Experts of a small language model: a softmax router.
Below are experts of layer 3 (counted from 0) of a mixture-of-experts language model. Rows are named router (the router's row for the expert), down (a neuron's output weights, with its number) and show model dimensions 256-383. Each number is 500 + 25 x the weight over its row's rms, rounded and kept within 0 to 999. Numbers have three digits each.
After each expert's rows: "comes before" lists some tokens at least twice as common just after its tokens as in all text. This comes from a sample of Wikipedia text that the model never trained on. Tokens count by the router's weight.

# expert 11
router:501503479496505485540511487529518475516507517523461525488518473466548471448504507523519505482502479476509482495474526464474509464468481503519481495528507493475513491475552441532521464522468561442485482489479449512478453482509474506500433510472529497517483474526475521492484530475478496544484476484564527529460497518504541508489534484542502501497503530475490499487462546556530534527499
down0:518553515516458499463515478489496491493521524492463483519520453504487516501435450487503474485482470500480456474511497544487533481494490507481524473548480560521522506502495511513535501451530518510456458470534545477512496542483467542471513458500489513500500542466513483503538447487548487519531431499494498475513488458484523512517481520462503532441503511506460513494462511454480511510523
down1:507489445490498531500508529554521513569473507498509479529464497467514491494514488566465516510531506494534452483509502479542530468515492518496530495494490477503517537449486504527488428510505529495534522523477485448513486513545468504497507506507488477501489428488486518537463549488567454482475482533542508513521537505483480505505447495500538488459509474463488467509501496521494480454506
down2:544485455445506500498513507498525473528501486508484460508541503496515451482532541486513482524505511466463525496480531498505537504513478509526525446481501472485477525530493482502496494489496505477531538548516502500489537495538493523513475482502525493489496443546473531522474538490529511505522495492479512489538495490450554475479516519530539502490472524479484467511503521525494500509459
down3:524519508512530461495462493503482508474526489486515539478450503489505521491526500511538481542472493497532500497521526490480486491500530541480518532513475537460525499509484449465513529474485499486516483481473505491468519477446451535520510487542463480504509506499491525503537434493487516501502513527514459537499475478529479499504490479505528488509522519492523504489486509540500533521458
down4:495569481494501473546519465525517491508463514487473517527469518512513477509539475521537545477500473493526521504504510507452446494473481474534500513487535506505476526492478497470516545543510478538482478520501474512494559496492508531488507444503498503537509476462475489473506528491499512485512501444534497524498487486493480474456477504523509508565492470521487502477477481488545517548464
down5:532516451502514494516525472482483483483485530533496484501501495477497519446509551550472507494488494469562482506441489493492505504539521484486505484514518457477517522536483474521508462500493518514504491515470499509455495516502489526532488518511465542491527497518507519523449488487489450499477439519518529510511501458511547494463499513502580468481491558469504468508526492493487490519478
down6:452478480521522479523536516488483476505523493476519516458460481516505497500532522503503488521477480509460519509467494498452543494503503493502495498501489462534484519463519510487505541513490459472518529506532507477502462509532486531504467489529506480532503470480511486473564491530476530510498514508447488512457535428542509482469527507522549463463530550533509486487525453480477518476528
down7:478467485466509531491464488516513494522501485475564492464531513526511464489482493498540492524507506539519530535547482503462489523503486531522480485496489505491493481502502527512511566535477486520554544504518466535519503491544496543499522507492534465516483487463536481482493510469508511470506556469491516517470513494427474525498511507512472500495479452525493533499506506496541522529489
down8:477506432500532482496525495535499410480493470439462497514487480484505515473488476491498525537488471494496503488452506497502553503462486515496484491505521518465495520538509490496483497481493494501474480482485488524490528513463493538502491492517534535493468475550481532509475540492500538518551459500516524502510487494545470481474532439486551433495532492514502472470496507516489482463502
down9:532506488520509495522541499560519477496477494491492523444486550529540500468517513481487475516500496515520523541490502528503494477464433491495505490469504483501502475503549498486494466498511493502530518516497482539467484476516495479504526495500504507523473488567452531506479551496491489495522490510534489540494454470491510460518519508562566491555522496504512481493482539548451469485535
down10:521490517524495499483518490492525495479486499454486483493510498536497488555484459471509469524451523532469480483538496507527477497483474511484501518483536512467498511508492508487501559509493449531480541509536526484475494539492482526524543474501521524471515521454461491512503483517503495468512491504521447476533496548503494496478472490524527501503489465545514541455487527463508513500495
down11:507498514485506498498461458457503501484504458512480497472487486517518504523454499486502516454494504532476492452483504552530510469457484528504511503463452504506501523517487489499523521511501521486483478498498497506509470527540517507461554512474519478474486546491482487497475477521525504480513493514473482473569516502483506479514514468461493508505472484499497538486505512453506503483513
down12:530513529543542472548483510497501526493510532501512488528500508487497530500483461509489489501475521470476494504518545550489479511523493503457501466539532521543494444469489493465506501503527491551501455486517514520493557513509537512527543506434505496504510543520496488506514452541502497535508475507428485446509500476519523483532531501536497524493524487493528518492521487514457526482536
down13:478519548539477484511495529520479531491545503492488555503491509509515540498482465517478479516460465527439516515500467548470487504487488547479491497485523551464503482503502546472549519446500511485539491482546519581510532500467479552497471503519447484523483538505490484521465454489522537522499529455484463489458463514513507527542525512541502515527502476529496506520466503500497480568546
down14:489464489458470522465469483506500523533546472485540543500495497513519493551502502471532479579498523488476520498558495530506473465520497505520475536455446500503491484464492508476474530525505449528459544479464492513509463471526509527531474502483498480501457561482533445493521500539503516479505494473484498513502484502526454528505503514513481487479539479508493523513465492521484483501517
down15:477484465511467441526492491511500455526495475488501488527475482511534491487500483521505499540488496518490483516464473499517462467462477564472450503470537517487559462486526482481504513487532509504476534490510488485512500526456517472531456471479523471502462519500500498515476491509482500531493515503503478514528487540491472460479514501530505473533512524527496482503531502481499473526522
comes before: ",", " (", "'", " was", " –", " County"

# expert 5
router:488507487485520471487479494523473499524464509467532470490455524471519505501521473491517532442528534539498470550490504503535517512521479492472478513482525487489536501493495511495508507557506512527502500512511495475533498522495496503533510494515538499500489500496503563504483533513507564542517476546501456501467528492502476461533484481526513456481522477513494490518460497511468515481530
down0:468529503503488481471484507495467493518504534524495490515502519487544511488473528491489553464525490498476548482495436481505504504487499501530519491514418490565476473463502436501511505547518535533483534538510495490490488487445484479482484520524507492482498491532558498526478436490480473491457471483498490496503527522478504478488506493500504539530525458516471512530479516491523477494510
down1:481499529518492508471493517509477541499476528530474486492509507502487501497490529529566531509515475473520485506516496485534515490469449488506515509492549498453451511466505488540491507545511536542500523518523527493500519447526470509505515500484508469477514499481514475480487493512496526539478514486529516472503482483496551496479515478479520510510480513475522516545454481524510487526464
down2:522534482466494524478481533518500486494487527504464535483495512459520487497480480514484498441496525538517506505487506514462473490461524472518522484473442505525486497485475476499483452475504540505529466504472491455475524525483544491503552548470517505502473491551533488487484538495496474460537516505459528474486489507532496544510494482495463493509570535459492510525558491492465504487470
down3:506478493567456519494517474500480488526552514544526506506523481503482479522512463538478483517495512485500522518494487501480480477536472509516516542509506499500488452507501471495507499481512531531496472500522489499488504496493499486509473506494473460505528505482532472536508503497455512515472505482482484508537524474445468505505545459496470471547483496446477474510481527461508502532488
down4:486477534504492502495468462480478506512532486494523480513513486510445551498507499520493520514550465477503489458505522498505493493492517526529507482503520497488491456496473468545495496516473511541460472510510513516486479474509510480470537473516501533493505480530497460538475467532520496538522543492515521476492482471457522480500523461474498510537493523477570507531505526500511494504492
down5:492499506504503523476536522519518503500499464481501471474537510536517526503474542487482488462492524519519463520535506525498459483513469492525487464538508479498460514525492492478452516498515506487540515469531505539478475527501487552495508481452507522527478503483500520524518531466486502513550479486489475508501499559470510512475482493449525514497536495493501470505510489452476495502512
down6:457497519500522515485510491531510553508487526529488502478524458519476465527532477503534533498515485506487476471497490500503497555482492476486475482501508513538551472497499518511549476443534473516538480509502473507509523498507499461489508532482511505457502474508467521503530433538500445528507487539541469488526483510520501481472475505431491530486508491499481471504551455479509553485432
down7:489513489462492516547483532517504487482496504506490470519528509470527535523501522540473453510468483509476489501471516526531494478491566458511479470494498491503543467487488524478480492507503483494482495501527465503512463508467506491502524504524497558481493484476526522510486476513495488513453501480499507494519549504514557484495526481461541502515501501499563506528510505507522537493541
down8:558472528531479510507508408502459488494472488526478488466512513475493459498504451516518447474532514474462473541535492506511504494538532539508469520487537489490468491535458475512465515543490448509506491553479506485485544490490513501470481501479499515524530526478497448531504487462544494500520540541481476489463505516527537489475480514509474494530485504475506540488516487507521518509483
down9:519492539471541520532522527515533476516494486511496508471545506465489515494463532514459507482509501516536500486532528496491499491530523510522521502505510530479504510472490513499483524531506515473540479472497532532514487469546492513493504526506512567525494554477529520487513535540515523512480537535462512553469502490475532476525493543534494491508509542470525517447535504502467511483484
down10:504526482495491539507482485512513489506461545447492567470469537470496486487507488538517501506541484535528516473510492519480523461502504441499487515531509492494472537485501550508506490470543518488530518491507459496534532475509485490518492509485497535529499503534516523481493534478533471474502502505533546485520475499508464501504452522492474475529545492504544525544533461486527541464437
down11:523494600502474535523489492490493506500531483531503486500513533440499510546517509528499543474540503527537507492495490492486489521480546496507454529491544472482488484503474485495490475489501509540507488503474517535485475516487488474481445481505505495517494530500502506521499478478494430528427514537515553494509480490519534497501490529491490499484505461549490486547500514506550508568491
down12:495459495506515498474460426532462446491496518469496488510536518491486473497517505526515520520488495482517535474547476469549524503475492475452491490494468530434479512506512480508522489497548471537487499482441505505462472463498501481521512495486467473496482514468489478523507480494525489466474485514536512524490468542520528490500492508536482466519496531468505505528450507538500526534513
down13:471467447473487485500499494527476539528497483531505497546460469490523471501531518526506490507465533514484486505541497526467474473517519498515495482499521474479524513485468483490538465500545489507492521523490498520481540542495474494558503473488464483521513524508498500480520521499459480480539492491455527520538487536489459519519502503489513506469501495486519489448525514510464519500475
down14:489530484484535532536517490483526463483486537494424499493525453547504561485442525474502504501567528505490458509511518521469488448509454472516506468546493470537535500516517516538505491495515485465509500505496494499504477485493519477486486549523474442525490487533512522540495516430486517490467489468484513496458524512519509479540482480531480512488470509479490445539531524491542526494472
down15:507521466478491479498487483464495519512494488532500457526538481517524513482503480501502492538457495505470468491508536482451499485491496526517546495519537539492534509498498503488527498508532478537487510485481490493492544528492505489498502511511536547493535442490538497490507503491521491462508537523453498449460476521492517484482489497497533506487492526500493478478458502548543470532508
comes before: " the", " a", " his", " her", " him", " to"

# expert 19
router:509425494483484523498511493478483499512539479503469528526517495513483472534493518525517505539504512470484510491496522498511477451498479477509505525540492510464479517477531481481488516453512468501485511532507484482448514530507507505540443460562427505488507502468468483495487482524524490453526521497482504503524459485509456509487491522499482476515474492531543466516502476523488513528475
down0:473503482484525473511512527500496509510480513525464506508534502501487508524462449494533497512463482535505512511518512503462478482501494512492465549483497551476510545514501475532477478524521442509490477530500530497503518478509506514525545475502517480500528495480471498527545502540524510494505510473487496487544490485480472472491516483492536522530482477481501526495475482476453465486469
down1:489536510497529504485498541525486453533531483527453484508502444496493485446512507462478505481473477459520500470502509466496521496506498497506524470496472506526526470480518469456515504505500535481508534481545531495486470514469495526489501544428490551534521479535545511506479535428498505519483463481521549546495515466468550497495506499540495452445480548519486474475493499551492496516543
down2:490507510498498490521472535469496451478519487481486505522487528463482471513534466461483482520471549470489461493509454489482476495499480458463520498528538505544540509480526512477502492519531496478472469452482506439514457540518498475506496499482495533464532501531513514500534477526505507512546505472523493488510551523514505467495514496523472447514515529504483519531535565443478506477452
down3:458542487514520508532491508512469495455509539545500538519483479495520504494503502508474556468444450495447494472477518506491487499541491563478509478515525455496532514487474500484482487510458477510468522503558466531496514496437526501510462530431506507531497494474456507553512505458478470507504504484493479465507497487466474532512476547526479539538508477523435516479496517500488468490505
down4:443460495506532469474490501511489567470488510475489482552525494516538521456536487481524529487478513555518475481470486486527522460498499487498502469512508555529510499499537491512475428475544485518500499497504504497480505454514543518518524500541487499495486480524502480496508535488510531462515469509482466524541470516506533482511478495460470479550522530455501508489495502476502533469434
down5:472526455543540528471503487525493501522491481469467481516489496513531516472527534514522477506490514521518468488510492464484501486520486494501506487486473496474496492510482459482506518448501469490511479522478531551501519535490488494541473525585501499506506511442508534505476527515556550448492499509516514552475470565505496487455489442508518492517489518503492493486534466528506462471476
down6:531492513483524551498516535498491518523509538501517522508476504498485488498503511493476458500523528524492462542518491500491505493522506485493529485480515519493496526429472544466501514483531492505529462532536519504496528450514485499498483514502508482529527468507505543473516544480515475490478547494500501519483516540480507537536477480485501535449464504470536429510462511506474491499535
down7:495462512491512519497484491528521502485537496459492500501475550521513504473441539479442485469504488498517473465458492536475488520513463507483507546464561445475557513511466486526502483470517500482520459495476459486474482484516493507520443488529518489543503523501538526457519492499492488493519522504522497506529524494525442474469534502530540507502517498564583483564508526505503505492502
down8:514483520487479539497452537476555525492517510482499533507520477513489537489501453506445564501496521533518501476516499494530527468499500498466520452501448539461514492457495522456513445479491460501515480486462497469495499565531458496514533515488463474511503513458495492504514496524488480496448506518469511522513510548502529498534503543471476474485467473543515464543510522468482507493535
down9:502487492497474514444521515502458480466506489540503476481498524479494507524512529517483493497482481490510487500510559453550451468480474500501491463503539489479523529494517505504462462518519510493525503510515474516496538527471507525520516515493512506510479473486483490510502477539496518494545522497515514449494469499501518504464494547483549484518482473512468497542474459506456509473461
down10:508531479491516514514495526489527481528500527493506477479455452502491473474499505471473516509478526523491504515513476459507501470554477511536502535481540516499473495503484485552475541503484507486483538519473507480509504504487442493488513527489513531502534470501528514491474540457482469501482488474516496497511499519468481472526523518495455477466484503503510488485472545520508502519551
down11:503486469537480480475464515524516486546513493506491512520482505493511539512482490470492543499501511499512465506461535475484487511520506512486474465476519485536506468490497537547535520502488524520492542496507489502509458489505470520505542492513499499498557489493545493492466507498510492462459518530485449480525535526478495458519525505516523494493537498547482491518484509471532491509534
down12:507490529554526497476488521505491480493511530483500495492514468516541518527492524526499480512475504481471510516550478488527476516544482483507500507510468506513495462463538509519506497539502495456516529472511556498563526499479493509476547496474477480503508514488506501531540469495499493506527481475455473499517491477510462508493475531544481488466508516529483478512513533470463486454479
down13:465511500489525499462493509502481535517518477490527485504481535529482538492495500513451505471526496451491499495469512495490501477507506512476508517497489512481456489470487509551525494535475529502477550462463452495487476510509540490527512528486488496468485547481510485503475489481484513502491512533479443472576469488502512483532482525515440442481478453548490519516482533525497510474519
down14:483524508532513523531501474520518482457540513492498479529502480475529476482536498528479500509464540511486527485518484537475510534520517468484526499520560440550538462519514479502531507551487526483486487453496521472518475516502529477450486523462526527543501531527491523519518475541495516501459500509491479507478501494493496485464493494484468486508536556498499510463526500515467518508491
down15:470504513511546472489503516486515492461530529524466536553498489519517513530482495509458513464534534475502528429475481438559481487497496480524541474502485481501501471450507472507500494492550506483485558491482523512457539485456484510455518528486483496457523494472515502517513473522479444497495496481415486458532451504525514534523467544479480515494444514504519493525513554543482500471506
comes before: ",", " and", " of", ".", " in", " ("

# expert 44
router:526476506465483459536463502495520501531516494482530482493488461498509514472513489493516459489466483497472464515465519506484490497557507542449430541486542480446517487481492518508502481517524464497511464498508523508535549495490504482490540501486506496534451498514456523527480502489482509463470511536452439495463509472515534486463529487522506510501489518541480491517454478467480467479511
down0:459504508524465509484516476508471517496521468530444505553431473479491462495486516512520482523519510507534501465512486488482533505501531464526521504495546495507532487499552550507499500486489560505464517504493534454489475505493473522531533475452534471472511485518473513447523484465512494527511496503498514491566489512508500502465522486515525488478517496484500516498493468516494458484553
down1:521486494472509477488476528491507542496545557540502538537485554481480515484547509465524492492474468496516495522482512506479546502479485481460496520573510479484477517489475486493461511519500506481545528499521494468467526519525541543544518462490505517511539464505512517482496528498512492546554455536477492493482487459511478486451461519515531490512500546549467466528505524508472514447475
down2:490489506521518504510438489533511520535531512508543532460466474529508483488489524497484490515489502508502490516447515540465488493549484540515502476536495525517500456537504507489472528540502497507486517511478515546528490536487525521510525455457521510529503485502482486485545453495488529483568468520523468499465477508516504512519522490510487512519512498510483438531516547491529463521556
down3:498497483508490510518445526510497516485505492504471501482502464491469475519482490460524501509474492490530482543493489525509496476425467428494532506511483536519518567508528527490468470474485512514501468499494520496521518534503490487501527492518458497487540523504510508520497495492502444510511511515519499515474513459498497486486525528492541505522532483523506492537528496502525500486486
down4:541513519485492525486483480463504493454485507525565473522438552474506544528480492495529495475495471503500462512469493541463497502511474510525534481517485581504480492469506513499484483510515488491477516522484526482509514532542483562526515460509530485482506455506500562513522504474521517489506517521472523489503484511535480483504474523514547486549482477511497437537471518483501527436471
down5:528509502467562485504559488528511463462446493499501498481499560580500500508516479509516537479454493508493486555524518491531512482509544486505495480523474514468454521489459498486539483493446503487503508515497459484469532501555426475509513489505490517514484507504517518524561500525453498468509475493505491537529507545488464471509473502505490542535519527493508534496511518481505502493492
down6:492513441470485449519512527502522471516510484458533482479537524541492498478519523500527524503482498519520468499492489486511482520496495526496532465510500502492481497524476461440495518489501478490512507478510476512543548511476457473488444540504498534521508495530476523527498516498514515479513503477518483500473514460486512475549467433495449480530493516461505507480504526479478517487475
down7:516478517531471501488489502486490507503490531456505504490521466557505546539465492514506521479467527493490494507498521504508528508541482526532494499471502481538462507518514479519528471502481524498443508535519492505493512521523452508500528500523462506462495516506480472537494497502473512482472521505511474512506507469468464526507526499551503519520491481492525457505465510479486520506547
down8:506516517515485482495481517492489502524552515502523464493494524477488494527575481518526470515482451514469526532477456504492490439482531499512564482488531514480471519543513522493494496520506513517491454490485521530522488463452516516489492512508520538512539497487469515532500476493487532466527498486494521502537499466471514489527541480489545543526491518506486480493481454493495433484460
down9:520462501478512478466520464507502510464476519544497441487480500529527518465533473542489503527495467485491480511530517489519503510439523498447488491476507452492460497460515497498497505500481511507477511482477473466520492494511498489510519472495471520518514517497526510489521522508551471472506528544486531554534535559475458445482481494511512545508501498503476535512494461493510506489489
down10:499472455492493515514489508518485498496475498509500516489489505515491488501511481508509495450522528503503479538547533510492501484512495447504512464506496507502491537489512470437509501467544483473499476546505489515489489565507488469555519510495476536494530540482477456486492480494521479481490517503484524511495492486509473455527541489492492534505489468486541517528500500471541487498502
down11:479501556515486497504501523535495499491542510499537514517460524452472495495515488502504480473559484492539518501487519486532468516474504532471503489488488543478475483480502489484447499485488497525517486513506520497502479493482482522486493515456508470452481490512498531540506486471473489497514509501536473479500510499495520535526510485535509539509533528508529527496523500521509505478505
down12:504474508493484471493556498526480449478489528473464491475509505514532467473466515525483519525547482509482545477500508522430485486497477468510503507524487517477471529492476492528503513476511544478502489506505484452458524499474479528523495522475502490552501506491515538478517517484456471499497490448517502528521507470507500485464510532502523530483567501491509492509443465476511486462523
down13:504510456481509494537512487529536536530487544508471560510523477543500478499498517498459466512540527481498473549494494513505466538501500469500523495532532509519484490537504505504507514468506557512470502518533502529461509515523527487485501499495500483512501502498474502490543468490473501457479450468477496508541483509500507508503472513490451529457521519502521482499535491452469504523511
down14:521511501503514511533476478466488465516453485490523535502531490506522485481519498508507486525485491476505477521584506535504474500526501535480544499498461520503505540532524499505499480476493441550479505525498504533508480500485520515512509497509467504427500493517497463502529468497494541517533502503490491489482493489517580515523473508491474514533443523505488508500496538520538460560468
down15:506493513516529521465478502480463491512465462473470509506493487468526489484510439529515521530522490471485494470540521537497443471491517525485479479513475497476518516479459460513515536530487464492501531529527507500457491463511508509497534459545498517534498475446493532481515507509526528459490487509471466466512485502515510500500484529555515562465516537528538516453481506534497484489523
comes before: " the", " a", " by", " in", " his", " to"

# expert 42
router:528500498465484446481488464497507536457435502483493492529485554517449540513480479512496498518503526491542508520531479497493476520485517496497508513548456507473521481490471481496524456529519417498522511547525495461477452483530480487507510464507542506493503545517449492508479469496447544537492491512501503453528517510518494476468508473468498532525501476508508529478497526497458518494476
down0:473485482507495473532509471479519518520523515458488511454519523535523501450527458503458489467489466495468514476468499477511498572497509523510489515508497494538469495519521481499493517464499472485552493445494504491497495502518558491518493472484495507523533475533506529507463515501474485486507505484543477471476528491537510480474460503492475537550528519471500513531505493485478480480490
down1:513468554524519508509505504498491471510531460465511506489490499509494512518495494479482515444482509482505502510518525482526470454487475525462456474508518523482508509489532540493475488489510477515519503520475485439484477459555509492557501459528515502514506459508530480522476499480496501516521486485495486510497503503503486488467529483464491479503480528485476530488465485479475485479493
down2:507498536487535497495521467496519485520512493493530519551539477544532509524483518529498508532485470475512493505530514501545502478519480527537536475509510513477503518488475489466508519544453511478464520505552470496492518531515508541496514477483522482500543475501505489490479530515525500516449498533475500475483450483487473504537523502478496506521511501516478465472483501519526483488494
down3:511508444555504472479512481509527481500517464502478507449497481450570517494472502508515499504468514511551510556522522487506472508531501515518485491540472531502498533447521531528427519522510513544496555533523458483496509511544515471553511494500503523490494511497535526475485509519556493533509516500445528489476514491450471449489468517499494512478477514545516490543488475535505491491521
down4:494532511517554519560503478510508457493497490486459471503503545458470530509488505474487532496468506508532488498529520484471500504493460538472470485475481523529539430494504500518509522518540513508444516522458509481479508473524452503536530496493497480519514507493532505520520511480505472531505461436489460461486502476520456462555482535487493461500509498521506480508481490477501496510526
down5:499518509506518476510500455497523519451513497462477538457446533489485501502530472432512540483476499502494527548500509501526518522486505515492458495525476522460520463532499488490484516503519466504499524494512536477517521459484492497518536535504551479517529509508443472501539452496496493557482457519518505494484488504507496472505509434484490516553443519499521459486473502522479522469510
down6:514497531459479497524491513532529490462558574494489509510522503467520518531493517491500496559478494493494502553513501478493477485498495476505518525488504487508512499509498458522534520476508544487552455497513488510472527486478481437485501510497496510497517487462471475515498482499534506512432522554497475536502552472520455490500517509474473528517518486492545465454500517483452536484570
down7:517517519509531532484449480530522513501457504491536490473475456537539518498496523518516503462573468487496478516478512501482516499478494485498507514492471471526478484487481522516490504504508502519507534498506531484479499545488532492511504453538488454511498486492501472491496519518533482492492481495479490491490466513478492509487508545516465478489521481561492518457483486531495441543483
down8:500491498473498512521468496478470509529479512514527458541510460505515462539483555535523490488508505498533488488485495507450532470532546470535521505469535504475496540520495507517521489483479498488469491524481536513492527516494510518466466448540482521485488472489490455470505537510486513473477488462470504496509499496551476509488501513458538480461473485483476488515510519478452476512483
down9:505456464486481473511520525465551520448553486507463561482484517470459533517489480448533527522492497477502486518512537496481506487535482515483484448507487547504514515551515506494482500501515488474505483484518481485499490458510488496501545541486484495531482507503515524465489483492463528518502533506512499493491521470485527476532516500472515501513516546509544500460458550451453553475518
down10:541480469510509489489457491515543516495481502491483470493499526522465502519526516474481492509476480479504482507513494542502532502490521486470487502511490473483505513494496507514487463517445519488495486463495532490512518463464448454517450479519529524489484493499528492516480503472475468520491550484535517496531490465470495532527559504506469526497494488482551514503513473512478519477526
down11:480472532494508528468490487454474512491447528535472480460490497522459487509496521511538505484510504520527478467500504513458507542540512465525440503518503520511498531478513518445507505559497499500514483482487448505505427520527484493518562512477532493506497528507477515471521479525510474529517452551504491529488477502504489550524536501454497507480507534456496525539524456436529524482493
down12:497544494549439520549469471544529502522484545559444489515547485504487459483521497498504499533537530497478503540545518534515522482489493458508520488480487502512492550472486510476532500489517525467526497461506498507501486493507486500503517517573490508499485498481510534481516519515518465516462491481522515513521503516505503525487503510505554495508517501520520483483522500461533496467481
down13:537503508489481454516465478528474533454505432447510467480489470530525481474511489488588505467500472508521560501498529507510499477543484469462452463514494504490500483493482487503501511515508499489496517500518483543476504512517490467492479461512545470499498469509463490546525464521456507475459515485521458476469512495520464509468480509461508507518485519449491522475515486513491493494530
down14:479489490550466466462449462485509536462479522526510519512530524483507514505495514516521443508490497508509407530440492496479516529526507492514529486476486526512497469506510502502506468493501477520459507529482536504503488513486484497490480484512468505478473551502541512494529485520495537555525474542460497506533516522504488489484537464480536545488504492466474487464492508472493508484490
down15:516457459479471476555455521506508476507484515473483505516494454527458482550467526474517519511484531454511494485487498470506534502503535477512467497505558457500519480491496533536493536509483471466458563507487528445498504515464488498521488512519492509468538498500463482449515510446468489493467517495483460502491504497484461543451523463496485462539496498516467433539534465509512516508494
comes before: " the", " ", " a", " his", " their", " its"

# expert 7
router:493498491462513505524525493464517532513548487469434541533490539467473491545516509494503499533528480519512492493503512512450465525539547522496500487468469510470475486492461526475476512489486504525524514480499474507506507508500568522493519509539482520495478493491515523527492504487500520482481507543509486458487527467551531493512548523546486534480507492513517499505511539451533492520455
down0:525501546551523537529516471532496492505514497504488535475510546536499485535455487491497504519491517517512466432513496463495543490494511544492495516454489500507505504486536505494507486494492497495516466482510505489500497504492510482512509528496493507487518478503511457499494526522514533472509467505473453504562511512520470554482485518472521523519500486520499556506492463467534480490529
down1:509488516523491494512463493507484474513511534482493510520533516538511507496515532511450508474479494532501500496538513470502481516490495510536470465478485490507487481544492455474499495525461498467509463526515482506506504510501499476516496446510488517515518448471501505452514480511486525461493520472455476478525494478480492548495537480500515516523485503523512469514481471509466468527522
down2:512499476515524483492466473499483468519479469502504526463465553463500529555482477466503503496467431548490512496452533502488490521477458487501512484527554506486478491510522520513474491496441512512510478512462524508513521506518529502498521472508487471503506482539500511484460492517528502510475520531511538535499535513524493514483522522512496495495544476544550495493539493522504501503525
down3:484514489520536504527526479476489525526503472530546517513487544516486503495501542524487534516561489475522497485497425515501500526536490487534513554550506476469507471525526506539514455518520512484500498483491464526507459480498523516459492494490492488496502495512461504499482499495493528464520521491513494493529507518504539526487523513510466497506521475464447476473516511485526475505467
down4:492501513480475473508456500527499441512521491462544519511472481474444517543468486489489566463493519506518509556462533494471477463466467463479510518483475529506491523522504490467506509482524462454508540475498530496511529490508506512545564483492469528495491501515521544505510473497485507477493471513515494529499502513457487450448533533480470459505532482533509434507551520550508541526487
down5:485487491509510474505490517461481510503508490489515530471474499510449526493543516484526524493490512469459515475492496507507511495491499471499499499493509510513490513465482483534536499539541536493505532496467462511484476478472460465467450480525521484518458488523467515456489493508505485480518494501538538516482471527446497474500468472493467542494508513490510498487491485494522492556478
down6:492542505483456508527529481540490560539489522479480494519473498523502482515537528510490506540477503484497503496574502537473514535523496507526470470455488497507509473501511515528504527503466543509535532499469476485492498490498532468485513505553482478508507472533536502492457500469501535476533474537537483543553503483485482517509528525490520479494504550506479508497477520505527543548512
down7:533512544509505503496499483513518498506491456503506486504536504526520480519468497474519527471488491551512477479506504473467474480516480533498454488472513523517490526510516464546491521526508436506511463504539516474491535541513432508520525505477513515491523481497501496543511474516514516492490516492536468494517506496535478483492490513534503525513496540505492488521506497536491482511463
down8:477494459544489523462513529517481529535508521540513523500461490518490524491549532498509534465465469513539494499494455519520502493459479535486508485497525482473529494499441466527503554515495513510477479503461486504507510437486502525488495488520521527524516484473503473494534517487490485453475503490524471535483538468517505516490533502489487521455467485471518546476508504472465485506485
down9:481478498523439497475503492471529498490470553489518458493506480479520521468519460550478549472481482513544490511465498501478518494518520470471516445534504485519512497480501507513514458479513506493470516552487532531505512450498526489515520501508532478494484527524500531451483511483477480463502452497515529518500492536459497471479456465472451475448506459521486488466483502515492497484502
down10:485543512516489455529503484538478468487485496503476461497483476489510524498465570496474504475551486515484501522517469544479525514491503462494529502504452516429493504464475489448502520518449499468451501515493491520496495503531468456501517511493533534530457499497504482490493482506489473475505521549495498520513519476535492504455580498496552473453503467506539466512480506513518466483469
down11:515530464514520471502504476563532475483532463499518537518534518470535473481518525505512504487521461515517502476517559559500511519521459549541495499477510488488519518509533457521472527515498440465488481502470522508468480460488529509526496500518505522501502473516508479468485460488486519437476500501500470466547467532526458491455460463518573521451506528510510481459516509496474502498502
down12:542492510535514516499474499486502482537479467506431436460511497519489499479517501489518476515536507493468505508478475467504531493451532520502474466470471522522507500516512467447489511510487517497482507520504533487464495534512492509556462487522522528502515471516526479468519474491504523519496528513472471491528565540495460491487471516509506495483496536511547478522442457536482475488534
down13:462524519576512513514481468535511486521506469475541458488468534530478540519448498506521482494553515511481467486529517556481537503512489497520519494495500524494501478470486478504510532461490523482519489486507521495482509475439501520510518478485497520504570467527484503500525521481504481510465514519455530543460528511506505513492500553472516510444527485505515501512551474514527481501530
down14:494460478490510491495479492475503512485501480531490515512468470421503493494483476467520415513491468512528511518520493542470495492494515520494527490497505517470512520478490523497454536498502464486497557531540477520502486465519493555496529518479483513471482504475507513489506482508514489510496527476506499491487530510505511493513495527456514535510478470498495513432524488481499504494514
down15:477490515473489494456484479519461452493491500484503529479447487485497473492545465536529492492467524496498491514501536521515495520437509538498514484501471523511500529498499518471504509544535466536451494525481491551511455525499470534482528485564511539450503489546500481515511506471490473484482505497488499492492492543509521513532459482446513469499480460534446470504466510543515516538503
comes before: "0", "1", "2", "3", "4", "5"